{"n_experts": 128, "moe_layers": [1, 3, 5, 7, 9, 11, 13], "routed_scale": 1.41, "balance_bias": false, "norm": "layernorm", "qk_norm": false, "batch_tokens": 131072, "train_tokens": 487800000, "dataset": "wikipedia_en"}
Below are experts of layer 7 (counted from 0) of a mixture-of-experts language model. Rows are named up (a neuron's input weights, with its number), down (a neuron's output weights, with its number) and show model dimensions 0-127. Each number is 50 + 15 x the weight over its row's rms, rounded and kept within 0 to 99.
Before each expert's rows: a language model's description of what the expert responds to; "raises" lists some tokens whose logits its average output raises strongly, later layers aside. This comes from a sample of Wikipedia text that the model never trained on.

# expert 44
Spaces and symbols in tables. Blank spaces, stray bytes, CJK characters, % and digits in tables and election results, plus words like votes, each, residents.
raises: "ious", "ase", "})", "ography", "ice", "ement"
up0:51 49 61 27 46 57 41 35 42 27 70 57 53 30 41 55 45 63 44 31 62 45 30 79 65 70 75 34 56 51 23 35 47 50 28 30 55 47 62 90 86 45 23 38 63 65 49 21 46 61 52 53 37 23 75 35 56 64 37 46 35 64 67 71 64 49 35 49 46 51 63 50 81 53 57 36 48 42 37 50 52 73 54 29 69 60 70 48 27 50 51 51 49 58 66 40 74 60 37 47 35 37 49 65 61 70 37 55 69 51 50 38 55 43 76 43 45 15 52 45 40 49 56 29 50 88 30 43
down0:58 45 41 43 49 77 58 39 43 52 30 47 59 72 50 80 43 51 37 35 71 83 59 40 45 40 87 46 38 22 71 67 45 59 55 55 45 52 54 65 57 29 57 49 39 30 59 57 66 94 45 79 67 72 61 33 30 32 39 33 57 48 50 43 62 18 27 58 40 57 43 69 59 30 52 38 56 43 31 77 69 64 56 56 27 64 68 39 46 50 34 61 35 45 66 66 62 50 59 60 40 50 69 62 28 66 39 26 54 75 65 54 39 70 54 41 34 49 60 49 59 69 55 59 32 55 19 39

# expert 8
Table cells, short fragments. Table pipes, digits and periods in tables and lists, plus mid-word fragments in headings and award lists, such as G-ender, Supporting, Date.
raises: "foot", "an", "ash"
up1:54 63 54 19 52 27 44 57 27 60 64 51 53 50 32 57 54 36 49 35 53 60 54 73 75 81 69 48 72 36 43 84 57 56 30 70 44 55 66 73 76 38 35 44 67 41 43 41 37 53 62 53 51 27 44 49 44 44 56 81 91 59 34 55 66 25 49 46 41 38 62 69 48 60 61 39 32 38 69 51 34 70 42 34 81 63 73 48 53 83 35 39 32 41 62 45 78 55 41 68 53 44 29 38 56 19 39 28 49 32 44 51 56 57 42 50 37 67 40 63 42 30 51 50 35 67 31 58
down1:36 53 55 46 85 41 52 59 48 25 45 31 64 49 44 47 50 27 27 58 40 74 79 53 63 24 59 66 44 42 50 44 73 45 52 34 77 70 56 54 64 55 51 55 33 39 41 66 51 80 55 52 57 67 84 58 23 15 44 29 42 30 67 48 43 53 59 49 54 57 40 58 65 34 28 64 46 72 59 36 54 16 31 89 46 35 39 56 58 36 43 68 35 60 49 48 65 77 46 61 41 45 51 62 65 62 52 62 23 92 45 42 67 40 60 35 62 37 65 55 53 65 53 58 65 36 40 40

# expert 5
Mid-word consonant pieces. Single-letter pieces like n, d, m, l inside words and names, plus New before York, e.g. tech-n-ological, Tho-m-son.
raises: "s", " ", ".", " and", " a"
up1:41 39 15 36 74 33 49 67 64 53 50 44 53 65 48 57 61 44 35 53 48 65 55 55 44 61 56 14 62 38 94 57 57 26 63 49 55 31 41 71 33 47 57 69 65 47 67 63 53 43 21 73 58 57 46 44 75 77 70 44 39 44 58 45 52 44 34 59 42 37 71 66 32 25 48 33 56 38 44 42 54 47 43 57 18 46 36 28 26 61 43 45 48 50 02 69 70 34 68 48 52 26 36 58 75 50 65 54 34 35 53 60 41 21 54 59 47 52 47 33 41 24 39 41 38 35 34 47
down1:80 49 45 61 58 61 33 36 62 55 30 76 42 47 33 29 36 42 39 43 47 49 53 80 86 57 20 52 42 72 31 70 65 75 40 56 53 64 46 52 35 59 56 60 43 35 41 47 60 47 40 61 58 46 73 60 47 27 37 50 45 47 56 44 31 51 40 37 18 66 74 05 63 41 47 34 56 46 78 43 50 44 34 49 41 54 53 75 40 55 13 41 54 40 36 26 27 72 40 81 23 55 65 15 50 42 48 37 53 62 39 41 53 48 29 43 57 49 69 40 40 62 62 41 54 51 61 66

# expert 37
Table-initial numbers. First digit of a number opening a table cell or list item, like ranks, years and tallies in sports standings.
raises: "0", ".", "6", "4", "2", "1"
up2:14 41 50 78 30 43 50 42 41 41 80 71 77 25 76 61 66 64 37 57 51 47 55 50 40 53 59 61 22 19 43 29 65 45 49 85 47 66 55 48 32 61 50 63 22 38 49 68 61 13 42 68 29 39 55 48 56 62 51 44 39 38 44 42 48 53 54 66 64 55 57 26 35 46 55 56 22 13 59 48 59 56 33 55 67 56 40 40 48 56 51 56 37 48 49 60 67 21 48 38 35 53 74 41 26 59 14 39 46 37 59 52 47 46 67 54 73 36 62 75 39 69 65 36 41 58 53 60
down2:69 41 52 34 44 64 41 43 46 48 44 28 58 40 45 39 54 32 39 48 76 37 63 17 50 37 68 86 88 47 47 46 57 71 44 20 54 55 47 33 41 41 62 59 26 32 33 66 37 64 47 18 57 62 25 51 41 39 84 36 77 24 36 58 72 64 47 70 34 67 52 63 38 67 50 37 58 84 37 49 46 54 30 66 62 43 56 69 60 62 58 45 57 53 35 53 45 61 51 60 64 32 40 56 23 48 63 70 41 69 50 31 32 64 48 72 64 46 53 59 40 52 51 70 47 51 34 13

# expert 35
Institution name heads. Final nouns of institution and place names after adjectives like National or American: Association, School, Center, Academy, Avenue.
raises: ".", ";", " ", " (", " and", ","
up3:27 60 17 62 34 53 74 22 51 41 60 68 40 79 55 40 38 65 74 47 41 63 61 60 20 68 76 54 48 52 67 72 46 48 33 56 42 54 31 84 62 62 47 54 45 52 48 55 55 35 44 40 45 22 52 57 31 43 34 71 55 43 43 54 18 56 34 74 56 74 67 38 63 50 55 50 55 58 53 55 56 47 55 54 46 33 63 37 49 60 38 54 73 65 77 46 53 84 27 76 60 53 60 51 40 44 15 60 24 30 52 31 31 60 59 65 50 54 51 48 19 34 43 82 58 45 31 56
down3:59 78 46 29 24 33 53 82 46 54 19 38 35 59 65 49 60 33 34 45 46 27 43 37 40 50 34 37 29 47 44 47 50 55 48 47 42 56 61 25 71 43 66 53 27 55 21 67 33 61 62 61 51 81 69 92 58 67 33 52 65 12 52 74 55 50 36 49 29 61 50 31 40 63 35 56 38 46 59 66 49 45 60 30 39 31 78 53 55 27 43 32 52 45 34 39 55 72 57 38 26 51 53 55 36 76 46 40 49 40 76 36 38 49 56 62 28 68 56 62 44 49 41 45 63 36 40 80

# expert 12
Connectives in names. Mostly of, and, as, de, del, al and colons, inside names and fixed phrases such as "population of", "Mohammed Taha al-", "Name:".
raises: "elo", "\")", "ate", "acy", "ence", "ture"
up0:53 66 37 63 62 52 43 33 66 55 62 70 46 62 40 73 53 26 72 41 26 24 41 28 59 65 58 42 36 38 45 66 56 43 67 27 28 50 19 59 62 27 46 37 66 60 39 46 52 54 31 36 47 61 52 33 37 78 26 51 52 65 83 44 65 86 37 61 58 38 46 48 60 58 73 52 52 59 36 50 58 22 68 45 59 62 39 65 50 44 48 48 20 50 38 55 64 45 61 53 80 41 43 47 49 73 26 89 57 88 65 53 26 34 84 53 52 41 68 46 48 43 57 44 54 56 43 51
down0:47 78 50 67 48 61 59 19 47 42 85 42 37 78 25 49 53 46 41 29 31 38 65 80 26 44 64 44 30 38 52 52 34 46 54 45 48 66 71 66 93 60 56 44 50 41 72 36 34 69 40 68 41 55 45 87 55 53 50 48 53 43 62 65 56 28 47 56 33 54 48 67 24 48 74 26 74 54 87 49 67 27 62 72 39 41 37 44 58 56 50 37 41 52 31 44 53 44 38 41 38 27 77 43 52 39 45 54 68 45 51 48 43 40 48 25 53 54 54 15 51 28 58 41 48 69 55 63

# expert 48
Table spaces and fragments. Spaces before numbers in score tables, plus scattered mid-word pieces of rare words, such as -ct- in Nyctipao, -ke- in Yankees.
raises: "aries", "cation", "arian", "verse", "tric", "isation"
up1:27 53 48 43 60 66 66 48 53 41 53 79 26 72 83 48 36 67 64 25 42 33 62 65 32 37 56 55 58 50 41 44 26 26 32 22 42 41 59 56 53 63 40 76 58 50 63 46 59 62 43 46 53 50 56 48 25 41 47 84 45 34 49 44 62 64 43 34 42 67 48 46 42 40 64 82 75 29 65 34 45 83 50 38 52 55 53 44 07 55 66 66 68 36 54 62 69 65 51 60 45 69 41 40 31 51 49 51 49 62 73 37 41 57 70 80 36 21 39 50 66 41 39 58 85 47 37 42
down1:25 38 53 30 64 47 67 39 44 50 70 48 92 54 70 59 33 30 46 53 55 60 33 71 46 75 45 66 49 50 41 34 62 69 34 79 40 38 55 55 44 33 49 64 54 39 55 33 61 44 45 43 62 73 56 34 21 60 48 64 33 18 68 46 71 78 47 29 45 39 57 60 55 46 60 36 42 45 29 30 38 38 47 51 57 51 58 55 51 73 75 61 50 40 44 71 59 52 18 29 34 52 43 61 41 74 58 40 57 27 57 57 50 18 36 59 55 08 34 63 53 73 65 82 67 49 45 41

# expert 29
Taxonomic name pieces. Inner pieces of Latin species names in biology lists (pun-ct-ata, Alternan-th-era), plus spaces before coordinates, accented letters, numbers.
raises: " unknown", " killing", " since", ")."
up1:22 35 51 53 33 39 28 44 32 62 33 43 37 62 29 53 45 40 75 65 54 63 40 54 73 49 50 26 39 41 45 61 65 66 76 34 47 76 51 54 43 29 71 40 64 31 68 32 40 60 39 27 55 78 48 63 75 43 35 47 58 54 39 45 37 54 47 32 69 50 84 71 60 52 62 51 50 24 37 34 59 72 39 34 54 44 57 71 15 50 74 34 54 54 72 80 68 37 74 52 71 43 37 36 26 32 42 27 60 55 40 48 60 33 82 67 30 34 43 41 50 47 45 41 38 59 40 43
down1:59 53 53 28 22 62 67 64 58 60 47 48 16 58 34 49 69 39 35 33 39 59 73 41 52 50 43 49 35 73 32 58 82 42 66 39 32 19 50 83 52 45 70 43 56 48 50 37 60 51 45 39 30 68 66 72 56 57 49 30 44 45 33 59 64 51 37 47 27 71 52 55 52 49 64 15 37 53 51 84 58 56 62 69 61 55 56 46 49 32 33 43 62 54 55 40 27 43 13 25 57 76 73 47 53 64 59 45 20 49 85 50 35 73 30 41 44 30 43 37 48 42 38 25 42 57 56 56

# expert 43
Word-initial noun pieces. First piece of a common noun or verb split into pieces in prose, often after his, her or in, such as lon(eliness), ped(agogy).
raises: "s", "f", " ", "ed", "re", "de"
up2:40 42 50 71 47 43 61 43 62 28 38 27 50 67 36 25 52 50 59 53 52 44 77 76 45 48 54 45 38 51 37 58 84 48 57 39 31 71 62 67 71 32 56 36 41 40 65 09 65 28 51 53 47 51 45 15 44 45 67 39 38 42 37 39 31 27 52 44 42 35 57 50 30 42 58 55 82 18 66 32 59 68 84 66 87 46 53 62 37 54 47 52 33 72 39 55 52 57 62 77 69 60 50 62 56 26 44 48 55 21 49 61 39 69 22 48 57 51 56 47 54 68 40 58 82 46 58 52
down2:51 46 35 42 58 47 23 24 62 57 43 33 52 48 75 31 39 26 54 53 42 58 65 82 60 66 39 48 39 60 00 63 52 51 77 50 54 69 63 73 50 54 66 53 43 64 51 38 49 38 51 57 68 31 29 74 59 35 49 75 38 42 62 74 29 49 35 61 41 50 49 18 68 41 53 38 52 48 35 42 57 54 51 35 44 31 62 36 37 42 10 45 86 43 58 39 44 40 42 52 40 58 52 31 77 45 40 47 39 54 55 45 56 53 66 76 51 36 64 59 34 57 67 89 53 53 57 37

# expert 62
Relative and clause words. Conjunctions and relative words that open clauses, such as that, which, where, who, because, whether, often after a preposition like of which.
raises: " ", "\n", " he"
up3:48 33 31 66 48 53 67 25 65 56 38 40 27 51 54 47 70 33 81 65 24 46 55 34 15 57 36 42 45 41 32 67 57 49 46 30 73 46 40 49 48 46 54 38 62 55 57 59 50 68 15 33 38 25 61 35 46 69 34 34 57 77 39 50 28 63 76 47 56 84 53 47 46 62 68 56 74 55 82 49 31 68 64 35 54 59 36 22 35 50 53 62 63 32 54 35 60 62 53 51 53 80 41 54 46 37 49 45 68 85 65 60 54 63 58 38 39 35 41 55 25 41 21 57 29 52 63 59
down3:46 52 66 45 26 52 41 56 53 36 43 32 53 78 54 10 58 54 41 40 58 60 18 70 50 52 57 74 58 36 67 56 56 41 62 36 45 46 41 46 61 72 73 66 51 80 42 57 60 34 63 50 62 65 65 62 78 70 67 47 57 61 69 63 67 54 17 54 53 37 50 48 56 65 54 31 35 36 55 12 41 41 44 27 61 70 34 35 67 32 47 67 45 52 56 36 68 70 45 30 14 65 44 45 57 45 51 62 46 64 62 59 69 60 20 49 16 57 34 62 63 40 37 54 42 14 47 35

# expert 3
Mid-word fragments, headings. Inner pieces of split words such as Pe-op-le, e-ar-lier, Re-ich, plus line breaks after section headings and "out of".
raises: "'", "ing", "b", "ish", "ets"
up0:53 39 48 71 21 64 45 45 56 75 49 71 59 68 58 47 43 40 68 28 53 54 47 59 48 60 54 15 37 47 65 42 31 48 46 38 42 84 48 70 63 22 37 60 66 51 58 58 43 39 82 70 46 74 39 32 50 60 64 75 28 38 58 38 40 67 57 51 56 44 54 39 09 62 45 69 36 51 64 69 28 46 73 52 53 61 62 44 53 31 37 44 41 56 26 48 61 63 48 49 26 49 32 49 21 62 41 58 66 28 31 69 49 54 68 55 37 63 56 20 28 80 41 36 75 51 50 73
down0:48 30 58 54 47 13 60 54 42 35 59 20 48 61 56 64 20 51 48 51 46 83 47 62 50 66 42 46 58 27 45 49 60 61 36 00 37 60 82 40 44 29 47 52 62 27 11 45 35 42 25 55 53 48 50 59 51 50 71 66 65 52 35 71 63 24 36 41 80 56 54 63 59 45 45 50 82 71 83 75 54 48 56 38 27 37 47 38 54 53 38 51 34 41 54 64 50 73 39 30 50 33 51 58 37 45 59 39 46 15 33 41 62 43 37 50 35 50 37 51 55 37 25 46 49 58 50 46

# expert 55
Feminine name endings. Final pieces ending in a, such as ta, ia, ella, ova, closing Spanish, Italian, Slavic or Indian names and place names.
raises: ",", ";", "-", " |", " and", "/"
up1:64 31 39 45 45 51 66 51 61 60 67 40 40 39 40 52 38 30 59 18 72 48 76 41 59 51 63 74 63 27 61 60 58 60 72 65 54 49 40 67 45 80 70 65 44 72 44 37 39 51 26 62 49 53 58 30 38 59 49 43 62 47 23 71 64 43 44 68 27 40 34 40 56 34 36 55 50 32 75 47 88 55 63 38 50 30 67 36 48 42 31 54 43 57 57 59 33 70 51 64 56 39 52 29 86 60 28 61 36 68 48 70 50 42 20 44 82 26 82 43 46 77 44 43 43 52 57 34
down1:49 61 72 69 60 52 63 35 53 54 59 42 37 18 59 53 49 71 56 53 30 43 51 39 50 58 72 59 59 29 50 21 53 40 51 55 50 37 31 50 57 64 25 52 39 37 50 31 48 31 34 43 43 38 70 56 66 41 21 76 52 31 51 60 36 49 41 62 41 33 64 35 43 68 60 64 36 38 58 57 73 32 40 37 41 71 21 13 40 51 29 34 43 37 45 65 24 57 32 28 36 65 36 26 52 39 49 72 41 51 42 58 44 53 59 57 58 57 57 51 76 74 18 80 49 39 20 88

# expert 38
Foreign name endings. Inner or final pieces of non-English names, often with diacritics, such as -í, -ić, -owski, -ová, -ani, in Slavic, Hungarian and Indian names.
raises: "s", " and", "ing"
up3:46 63 52 33 61 70 81 47 27 55 40 49 56 40 55 51 74 28 59 43 35 35 51 44 51 69 23 62 68 58 28 72 39 37 68 17 53 34 62 61 33 56 41 64 51 51 66 29 19 68 50 69 38 81 35 51 46 41 42 50 63 68 79 46 88 51 56 51 30 47 65 49 41 56 55 56 70 39 54 60 42 38 76 73 78 38 66 51 53 57 50 39 35 50 82 66 43 46 37 37 57 56 23 56 74 36 27 44 55 62 28 63 32 59 48 63 62 54 39 48 65 48 59 31 54 57 39 12
down3:55 50 76 58 61 38 66 24 44 42 75 77 55 40 54 40 33 46 41 51 55 43 38 09 48 57 36 54 56 61 49 28 40 55 68 65 38 35 59 42 54 46 25 31 48 70 69 64 10 48 55 34 52 46 25 45 78 62 53 49 71 72 50 57 69 37 32 31 42 54 59 53 43 53 57 29 46 59 46 67 59 39 41 77 24 23 76 51 62 59 47 39 63 62 33 64 51 40 40 72 39 49 75 80 25 33 22 61 40 61 64 50 57 37 41 54 62 59 53 26 58 35 41 53 59 48 78 22

# expert 56
Particles and adverbial prepositions. Particles after verbs such as up, out, over, about, back, home, along, as in teamed up, took over, growing up.
raises: " ", " a", " to", "-", " the", " for"
up0:74 38 34 38 53 34 45 48 26 26 68 62 49 77 46 57 53 36 57 55 29 47 40 50 31 65 48 82 54 21 44 65 43 54 49 51 69 81 28 43 20 69 31 62 71 39 80 48 66 63 46 50 34 50 43 25 57 58 53 53 69 51 26 53 56 36 63 74 53 37 29 47 81 50 69 68 70 50 62 61 26 31 64 47 42 35 37 22 36 46 47 50 51 70 63 34 67 72 54 50 25 54 55 47 49 38 39 50 42 47 47 57 64 54 52 26 35 75 64 49 60 69 62 86 26 55 54 59
down0:32 63 66 23 59 65 55 36 68 40 50 56 33 74 44 80 32 48 28 45 36 26 24 54 62 57 45 86 50 48 35 43 67 67 60 66 52 49 36 52 49 52 61 63 27 41 70 27 63 59 45 33 56 26 54 52 25 63 53 58 65 45 50 38 61 39 39 89 46 51 32 56 62 69 49 34 59 51 62 51 45 72 41 39 53 35 60 49 54 23 57 76 67 55 55 53 29 59 12 07 49 69 77 60 54 54 47 25 63 61 42 68 53 68 79 41 43 57 33 55 57 42 39 73 57 44 46 43

# expert 17
Possessive s, determiners. The s after an apostrophe in possessives like master's, People's, Men's, plus his, its, their, The.
raises: " ", ".", ";"
up1:13 55 19 45 36 55 70 42 38 78 66 39 25 57 30 59 45 69 59 40 65 79 55 68 43 61 36 44 56 52 64 87 66 27 42 34 48 82 64 52 40 35 84 48 49 36 70 52 38 69 47 72 64 58 54 58 74 37 48 45 45 33 41 30 49 47 41 42 46 25 51 21 50 29 43 53 74 64 60 52 39 33 66 39 71 51 67 58 48 62 48 37 56 64 62 34 74 55 25 41 37 54 66 55 38 54 52 55 40 56 25 71 34 69 59 50 31 50 67 42 57 41 23 60 47 63 51 26
down1:30 59 63 67 45 47 65 63 30 66 30 61 50 65 41 55 60 49 65 38 41 47 60 49 50 54 36 58 39 34 51 72 62 54 55 74 96 50 42 45 56 48 48 60 54 47 61 45 39 79 55 55 60 46 43 47 63 90 60 36 46 45 26 19 45 91 22 62 57 45 39 35 53 55 44 32 19 53 46 53 53 43 51 35 56 41 45 70 52 68 72 58 26 37 38 54 31 51 55 12 62 38 26 78 46 58 49 70 33 58 38 25 41 17 25 41 34 38 51 22 45 53 51 64 32 55 41 49

# expert 54
Concrete noun stems. Everyday concrete nouns and their stems, often nature or farming, such as water, rock, farm, tree, grape, crack.
raises: " on", ",", " in", " ", " at", "s"
up0:46 68 46 73 43 51 48 18 25 67 55 73 76 59 58 62 22 47 77 54 57 66 21 49 62 59 55 53 55 50 71 82 58 49 51 42 37 55 38 44 69 54 70 47 28 53 50 69 46 39 62 56 37 53 31 59 40 23 46 51 44 42 78 41 48 54 58 60 43 39 41 71 74 46 54 54 44 50 24 36 51 27 35 34 42 54 25 75 65 67 28 55 51 45 66 61 52 40 38 38 60 54 63 64 65 47 50 62 67 34 58 80 41 54 30 83 33 70 54 62 25 60 52 46 22 53 15 80
down0:39 58 64 36 33 12 71 65 44 78 34 44 48 55 58 68 45 42 48 38 48 41 65 59 12 73 42 61 63 61 38 43 25 61 52 44 75 56 56 54 78 39 47 36 54 33 63 44 48 49 65 82 51 36 55 51 61 44 39 55 49 72 54 62 36 65 47 41 47 46 50 47 24 93 54 45 72 31 54 68 32 53 48 47 33 47 60 38 38 35 74 42 42 72 28 32 55 86 78 71 42 50 62 63 43 36 59 42 51 58 50 43 57 61 47 46 34 26 60 41 55 11 74 74 71 46 43 57